Weights of a small mixture-of-experts language model, trained from scratch on English Wikipedia: 377M tokens.
Below are experts of layer 4 (counted from 0) of a mixture-of-experts language model. Rows are named router (the router's row for the expert), up (a neuron's input weights, with its number), down (a neuron's output weights, with its number) and show model dimensions 224-447. Each number is 200 + 30 x the weight over its row's rms, rounded and kept within 0 to 999.
Before each expert's rows: "raises" lists some tokens whose logits its average output raises strongly, later layers aside. This comes from a sample of Wikipedia text that the model never trained on.

# expert 14
raises: "====", "ever", "===", "light", "aph", "oo"
router,232,214,179,166,225,195,241,221,219,125,257,192,207,223,291,202,201,195,167,209,181,243,181,166,259,271,205,248,191,262,152,172,209,167,160,259,221,190,138,166,197,231,211,154,212,174,164,169,250,229,240,232,155,229,227,196,180,251,196,226,212,180,198,140,225,200,212,177,256,182,204,181,126,199,151,191,161,210,195,208,191,212,142,207,238,198,170,205,214,216,209,239,182,208,188,198,225,260,208,220,242,236,207,165,262,210,207,138,147,155,229,204,178,212,188,217,243,218,193,155,223,168,192,158,167,189,192,175,184,194,175,162,201,203,203,215,182,173,232,180,219,177,179,176,150,174,179,249,177,190,213,207,132,159,213,162,175,189,175,195,183,160,170,184,240,209,197,227,178,218,247,194,161,154,224,257,224,194,193,191,235,175,256,195,205,225,205,199,206,181,180,214,152,204,201,170,230,227,217,198,225,181,217,241,145,190,151,230,176,238,165,179,188,205,256,194,195,196,194,168,217,202,176,223
up20,208,214,215,174,249,236,213,189,218,244,222,222,243,192,241,222,168,213,191,191,210,203,248,166,204,170,221,242,260,210,195,227,183,239,245,219,164,219,270,229,197,201,239,220,189,202,223,170,189,184,222,218,190,196,177,261,193,189,206,231,207,174,212,184,222,226,200,220,225,202,206,202,275,173,180,184,186,186,165,143,210,184,206,190,226,268,234,174,209,233,199,225,177,184,174,219,237,214,181,235,256,207,234,200,193,215,164,160,195,197,211,187,197,180,185,190,172,198,210,232,145,141,170,217,256,225,282,218,166,206,214,150,201,177,178,209,217,136,241,237,185,172,187,185,203,231,220,214,183,271,172,163,191,241,158,209,143,203,217,171,189,128,177,171,227,237,212,183,142,305,218,212,202,224,148,232,172,236,189,216,182,178,241,215,228,214,257,178,199,167,138,185,184,158,209,188,184,250,155,180,153,261,186,197,175,142,109,199,157,225,196,213,224,197,151,261,167,249,186,255,205,222,210,183
down20,167,236,146,194,176,183,182,211,250,174,178,149,179,213,268,211,189,211,183,217,186,276,163,119,204,143,270,202,199,219,214,174,196,213,221,221,211,191,170,211,229,199,164,143,194,213,255,205,246,208,254,162,195,220,189,144,153,225,201,156,251,157,155,213,247,206,189,156,222,213,164,236,187,202,191,186,198,209,204,218,172,214,168,252,174,271,208,234,211,169,253,187,185,210,154,181,229,212,195,126,204,253,194,143,265,225,200,206,162,205,234,189,237,213,204,225,247,232,174,210,217,194,163,224,160,176,195,196,190,151,207,223,206,175,216,213,197,232,166,227,244,211,209,241,208,182,261,237,155,174,137,210,216,204,194,210,171,200,206,195,234,236,168,190,144,116,163,235,178,178,190,223,209,248,196,259,230,182,199,206,189,187,227,187,196,226,181,206,224,223,224,224,167,222,176,173,220,157,257,242,229,177,261,198,179,230,216,195,213,208,137,197,211,191,195,190,217,179,183,237,211,189,225,162
up21,191,229,169,260,222,219,232,179,165,161,228,188,225,213,209,180,181,185,247,195,159,220,190,186,225,233,214,177,177,219,179,234,159,128,179,258,201,187,199,170,180,172,217,165,181,243,171,221,230,229,176,178,184,226,258,175,199,208,201,235,266,227,191,220,196,195,204,224,189,209,187,199,196,223,164,204,179,158,218,222,194,196,181,182,240,247,174,239,201,209,166,263,215,188,230,172,223,167,164,285,216,208,188,183,196,204,215,179,162,179,151,211,224,169,149,188,224,206,177,197,253,188,192,189,174,181,200,182,207,151,190,236,234,294,208,220,167,177,227,227,180,188,193,203,182,189,213,225,157,269,183,186,173,178,231,167,168,233,215,160,131,164,212,167,246,210,171,239,221,186,154,206,227,147,204,222,174,210,193,181,199,197,178,171,218,210,196,208,154,243,243,226,212,215,193,166,194,245,174,252,151,238,232,228,162,230,176,200,180,255,211,193,169,170,227,225,189,210,117,237,197,191,188,229
down21,216,216,191,209,170,196,181,209,184,188,206,226,200,226,256,216,256,112,225,160,211,254,198,236,185,195,171,231,215,252,186,201,172,250,224,213,195,228,206,155,218,234,261,164,195,187,171,211,180,167,192,184,246,161,167,221,178,186,188,221,209,201,191,198,214,179,248,222,215,173,159,222,165,175,180,244,181,203,193,250,201,221,206,190,202,262,213,196,229,162,222,174,204,173,176,198,249,178,190,170,192,224,174,225,211,217,232,163,247,186,261,215,187,168,220,223,216,188,216,194,129,216,222,228,221,201,237,139,180,221,258,159,187,182,164,196,186,179,192,224,187,184,198,190,230,206,185,170,153,167,198,226,240,186,210,179,229,207,154,181,205,149,253,197,206,139,162,209,199,171,112,224,249,231,150,232,183,188,169,258,174,192,201,213,217,220,208,197,223,215,164,230,189,195,190,204,243,228,196,220,180,230,228,236,239,153,215,200,208,246,164,148,226,191,211,185,198,167,182,171,114,226,210,189

# expert 16
raises: "\n", " However", " There", " This", " During", " resulting"
router,194,122,229,227,224,193,161,181,240,200,212,203,248,184,138,168,236,212,217,234,210,207,219,240,191,161,255,247,228,194,158,224,212,223,214,238,179,203,187,218,188,189,232,206,222,214,155,231,216,174,245,156,208,218,178,240,217,195,212,183,182,210,227,164,236,217,230,170,228,189,191,131,206,202,174,214,187,218,273,165,196,153,219,189,180,199,219,157,206,204,171,204,200,202,193,211,97,234,237,205,143,187,172,161,167,194,199,246,209,186,189,211,216,241,200,190,250,176,213,114,208,211,182,209,221,202,198,190,197,276,173,266,200,195,94,203,209,217,229,166,207,258,210,184,218,229,186,223,197,244,213,165,210,290,201,209,160,180,187,200,238,193,179,201,200,210,187,191,247,193,219,185,191,152,246,198,203,193,200,244,221,185,204,198,185,153,218,204,163,195,227,219,127,201,221,224,215,245,213,220,188,190,190,202,159,204,184,213,217,183,195,159,200,218,226,207,210,188,201,165,143,200,156,160
up20,199,235,159,241,184,217,208,200,159,169,203,157,233,203,200,180,181,119,169,183,220,186,226,207,167,133,189,228,183,203,169,211,169,219,184,261,193,226,153,155,188,161,157,222,214,231,210,232,213,238,164,193,199,263,211,229,187,234,246,227,181,206,260,203,162,181,158,211,224,241,236,198,223,215,169,146,180,157,211,225,226,131,183,221,201,204,244,168,264,242,195,229,191,204,255,186,187,145,230,175,207,157,173,122,189,216,213,187,131,174,195,157,200,199,176,212,259,203,199,203,197,231,209,212,192,208,183,181,210,154,206,148,193,205,221,272,250,159,227,208,260,149,195,202,203,232,223,248,236,164,216,147,242,175,218,202,173,213,242,220,190,172,189,203,210,197,224,170,206,138,191,201,258,230,166,221,170,192,231,173,160,184,206,207,207,209,254,221,188,243,174,166,221,209,195,180,169,199,217,209,274,220,164,217,148,203,215,299,190,213,226,214,205,172,167,225,218,240,194,199,187,209,224,190
down20,192,170,256,169,283,206,180,199,185,228,212,182,204,208,132,200,153,268,191,218,203,225,223,216,211,190,203,286,148,245,179,183,216,180,194,155,222,208,153,211,211,146,223,122,204,148,203,193,266,248,200,230,152,208,191,269,162,214,160,123,201,150,188,221,254,210,190,171,212,235,235,188,190,157,154,185,166,196,216,147,171,204,165,163,212,187,199,197,183,238,188,230,168,202,200,161,199,193,180,195,204,160,172,189,242,206,181,211,189,204,194,192,147,171,218,181,197,217,205,208,190,207,190,218,201,182,152,212,185,187,161,160,200,254,172,181,160,172,174,186,193,137,153,231,174,187,220,191,189,219,235,156,164,235,190,211,219,229,238,221,172,118,177,199,210,233,197,195,224,219,196,232,181,225,172,167,217,205,223,262,180,192,223,207,253,207,220,179,163,233,183,177,156,212,202,190,229,204,160,217,228,272,189,197,173,186,205,239,143,195,222,202,197,177,196,199,215,228,213,190,212,177,138,173
up21,171,200,162,161,250,190,184,246,256,191,225,208,238,199,192,195,143,235,231,297,199,211,196,217,225,246,172,197,210,188,181,174,160,218,187,202,156,203,256,211,219,240,209,231,170,217,225,182,239,193,203,203,192,209,181,230,187,188,183,258,218,166,171,172,177,181,188,190,206,233,181,194,184,214,186,167,230,202,157,208,256,223,211,177,240,206,150,199,192,199,158,184,189,205,217,195,212,166,219,184,170,174,173,169,248,216,225,205,188,198,155,188,162,187,221,122,170,145,217,174,203,242,234,174,182,196,239,240,199,214,229,195,186,242,201,188,233,177,218,213,158,210,193,210,230,228,183,165,222,205,149,229,191,252,234,144,201,216,222,190,154,185,189,222,145,220,223,164,162,186,191,264,202,144,220,203,241,196,197,162,146,172,204,208,253,178,199,182,220,182,183,236,220,262,153,223,224,189,210,247,182,235,162,255,200,242,221,177,207,198,177,184,190,193,166,223,229,222,165,195,198,177,182,218
down21,187,165,228,221,187,206,211,175,184,174,185,239,201,179,223,205,208,199,183,162,218,149,241,205,190,192,205,288,220,270,179,155,202,229,224,223,207,263,187,182,186,221,183,204,238,239,213,206,183,213,164,226,224,256,238,185,211,198,205,232,215,279,167,235,195,141,230,193,164,211,157,157,290,217,183,208,157,221,202,234,152,223,244,200,190,205,222,237,228,188,265,205,166,206,196,174,215,258,203,170,168,156,185,204,227,239,236,193,230,174,230,206,191,221,220,211,228,214,221,133,240,232,123,207,170,179,204,215,230,200,209,253,198,183,183,224,197,197,159,186,198,208,192,179,171,193,227,192,243,177,294,203,217,182,190,199,193,211,198,186,189,236,188,196,205,226,187,179,196,153,194,186,192,178,228,178,232,157,221,159,197,209,190,180,177,201,214,215,240,220,256,239,222,169,184,214,184,199,137,190,232,196,199,190,210,203,174,185,200,137,187,257,206,179,196,176,187,153,181,155,214,207,233,228

# expert 2
raises: " them", " their", " little"
router,197,238,198,193,228,195,214,155,216,244,200,248,278,212,157,215,231,191,194,182,166,181,210,204,191,175,177,169,192,263,235,184,225,211,191,185,97,190,213,221,239,209,240,180,135,203,181,190,205,232,197,190,222,226,198,181,120,211,213,173,220,180,201,178,208,223,200,257,184,161,220,278,179,172,219,223,212,190,264,223,162,209,193,161,155,191,196,247,178,154,225,199,159,191,217,225,228,176,193,149,206,219,243,201,249,197,197,176,194,212,165,206,196,177,200,205,177,194,215,220,173,187,171,236,171,203,197,177,210,236,183,176,200,212,216,198,218,183,228,216,206,214,149,195,198,170,187,204,242,122,192,265,240,160,199,225,203,199,179,200,164,190,207,200,192,137,232,196,223,209,193,244,183,224,200,194,189,239,201,183,217,183,144,201,253,174,139,242,203,171,245,175,214,136,223,227,145,210,202,223,284,233,205,135,171,188,275,202,148,288,178,201,200,194,236,216,216,197,226,198,188,200,206,175
up20,243,188,159,215,222,203,178,160,169,179,179,265,196,286,203,178,237,232,212,205,234,166,222,241,210,143,197,250,251,184,226,228,211,229,181,166,192,213,223,222,175,153,227,252,259,173,220,157,197,159,243,185,141,210,219,220,219,151,204,220,159,195,175,210,226,228,185,167,201,229,229,174,211,226,224,150,215,174,243,202,167,162,213,211,240,191,182,165,164,133,195,237,197,187,104,222,237,249,180,187,225,218,205,208,151,184,194,273,215,209,207,231,169,159,166,228,178,189,194,219,199,212,202,222,195,197,264,199,206,213,204,231,218,178,186,170,142,172,174,212,205,255,188,173,223,291,222,209,236,264,236,128,217,153,201,213,202,219,195,227,242,181,205,212,186,234,184,186,199,241,216,204,208,180,186,200,213,182,255,202,202,163,164,216,196,246,261,208,162,188,229,206,228,236,198,208,181,239,183,150,224,184,200,233,198,210,180,188,211,195,229,219,200,177,193,204,220,262,185,159,162,193,182,197
down20,201,191,282,227,199,217,207,181,199,234,183,197,207,169,155,224,219,221,220,205,166,226,160,217,176,228,201,191,203,222,246,166,229,178,160,206,170,174,178,267,223,190,215,197,212,217,179,204,180,260,149,237,157,216,170,200,206,212,174,203,223,219,183,207,177,177,253,256,168,178,209,206,143,165,212,173,179,201,192,179,225,248,170,204,231,165,215,208,218,165,222,197,231,182,231,191,179,223,146,164,202,183,174,221,258,184,212,170,225,190,192,186,180,192,214,197,177,186,230,210,209,224,231,206,160,240,199,214,151,144,214,224,213,168,191,197,196,186,206,186,205,193,206,190,167,215,187,202,216,203,183,205,224,206,202,182,173,243,178,227,189,176,191,199,219,146,188,214,199,208,137,256,238,123,227,204,182,226,240,205,214,248,192,238,221,169,188,228,162,188,165,208,197,199,168,230,197,164,236,192,203,231,235,130,234,164,229,181,199,191,199,268,218,149,237,155,209,215,181,195,117,185,213,215
up21,237,226,225,174,175,208,134,221,218,185,194,194,209,246,178,174,207,238,231,220,197,218,204,175,232,220,280,188,120,187,206,180,172,200,187,141,226,214,200,230,233,183,212,194,199,177,165,200,224,213,176,174,288,205,203,194,210,224,195,180,136,189,260,233,193,175,243,128,186,223,183,176,171,195,181,212,155,225,215,187,237,228,206,252,191,208,174,196,172,193,217,206,204,178,259,179,216,187,254,193,168,180,179,231,168,172,222,240,183,183,122,235,217,208,198,228,214,205,221,250,180,137,201,186,220,241,167,218,224,262,167,198,193,249,145,254,184,239,176,198,185,209,199,199,162,257,208,222,142,229,195,210,260,205,189,158,207,192,144,165,234,218,158,192,176,149,188,207,218,207,212,182,189,183,218,195,200,170,139,229,198,208,247,172,209,229,201,189,129,249,297,139,167,276,215,179,146,198,236,233,192,186,227,214,139,200,208,212,188,210,194,206,161,193,198,191,204,207,254,195,184,237,202,247
down21,189,270,243,218,160,209,154,139,204,236,170,226,207,212,268,208,121,234,239,146,202,192,218,158,136,125,214,158,170,174,219,186,259,249,251,223,186,163,252,193,183,242,193,225,174,256,144,193,185,195,151,234,233,191,217,194,225,176,135,221,194,228,248,186,218,233,203,214,236,210,196,211,210,167,189,251,167,172,221,257,223,211,208,215,195,188,178,231,218,183,184,184,247,204,219,216,210,187,163,224,248,219,229,151,182,201,194,184,213,156,226,226,220,209,217,170,194,207,191,155,270,176,241,207,194,180,212,186,263,178,147,211,181,212,228,197,196,239,190,164,203,176,219,210,170,176,197,222,151,228,205,192,262,177,199,204,182,153,202,188,148,217,199,194,196,200,180,233,172,156,150,205,193,190,249,213,176,218,226,190,207,235,236,223,247,175,191,191,260,221,218,234,203,214,211,237,212,218,253,214,221,201,167,181,226,165,206,224,170,134,195,212,212,204,165,141,197,167,158,222,157,209,230,201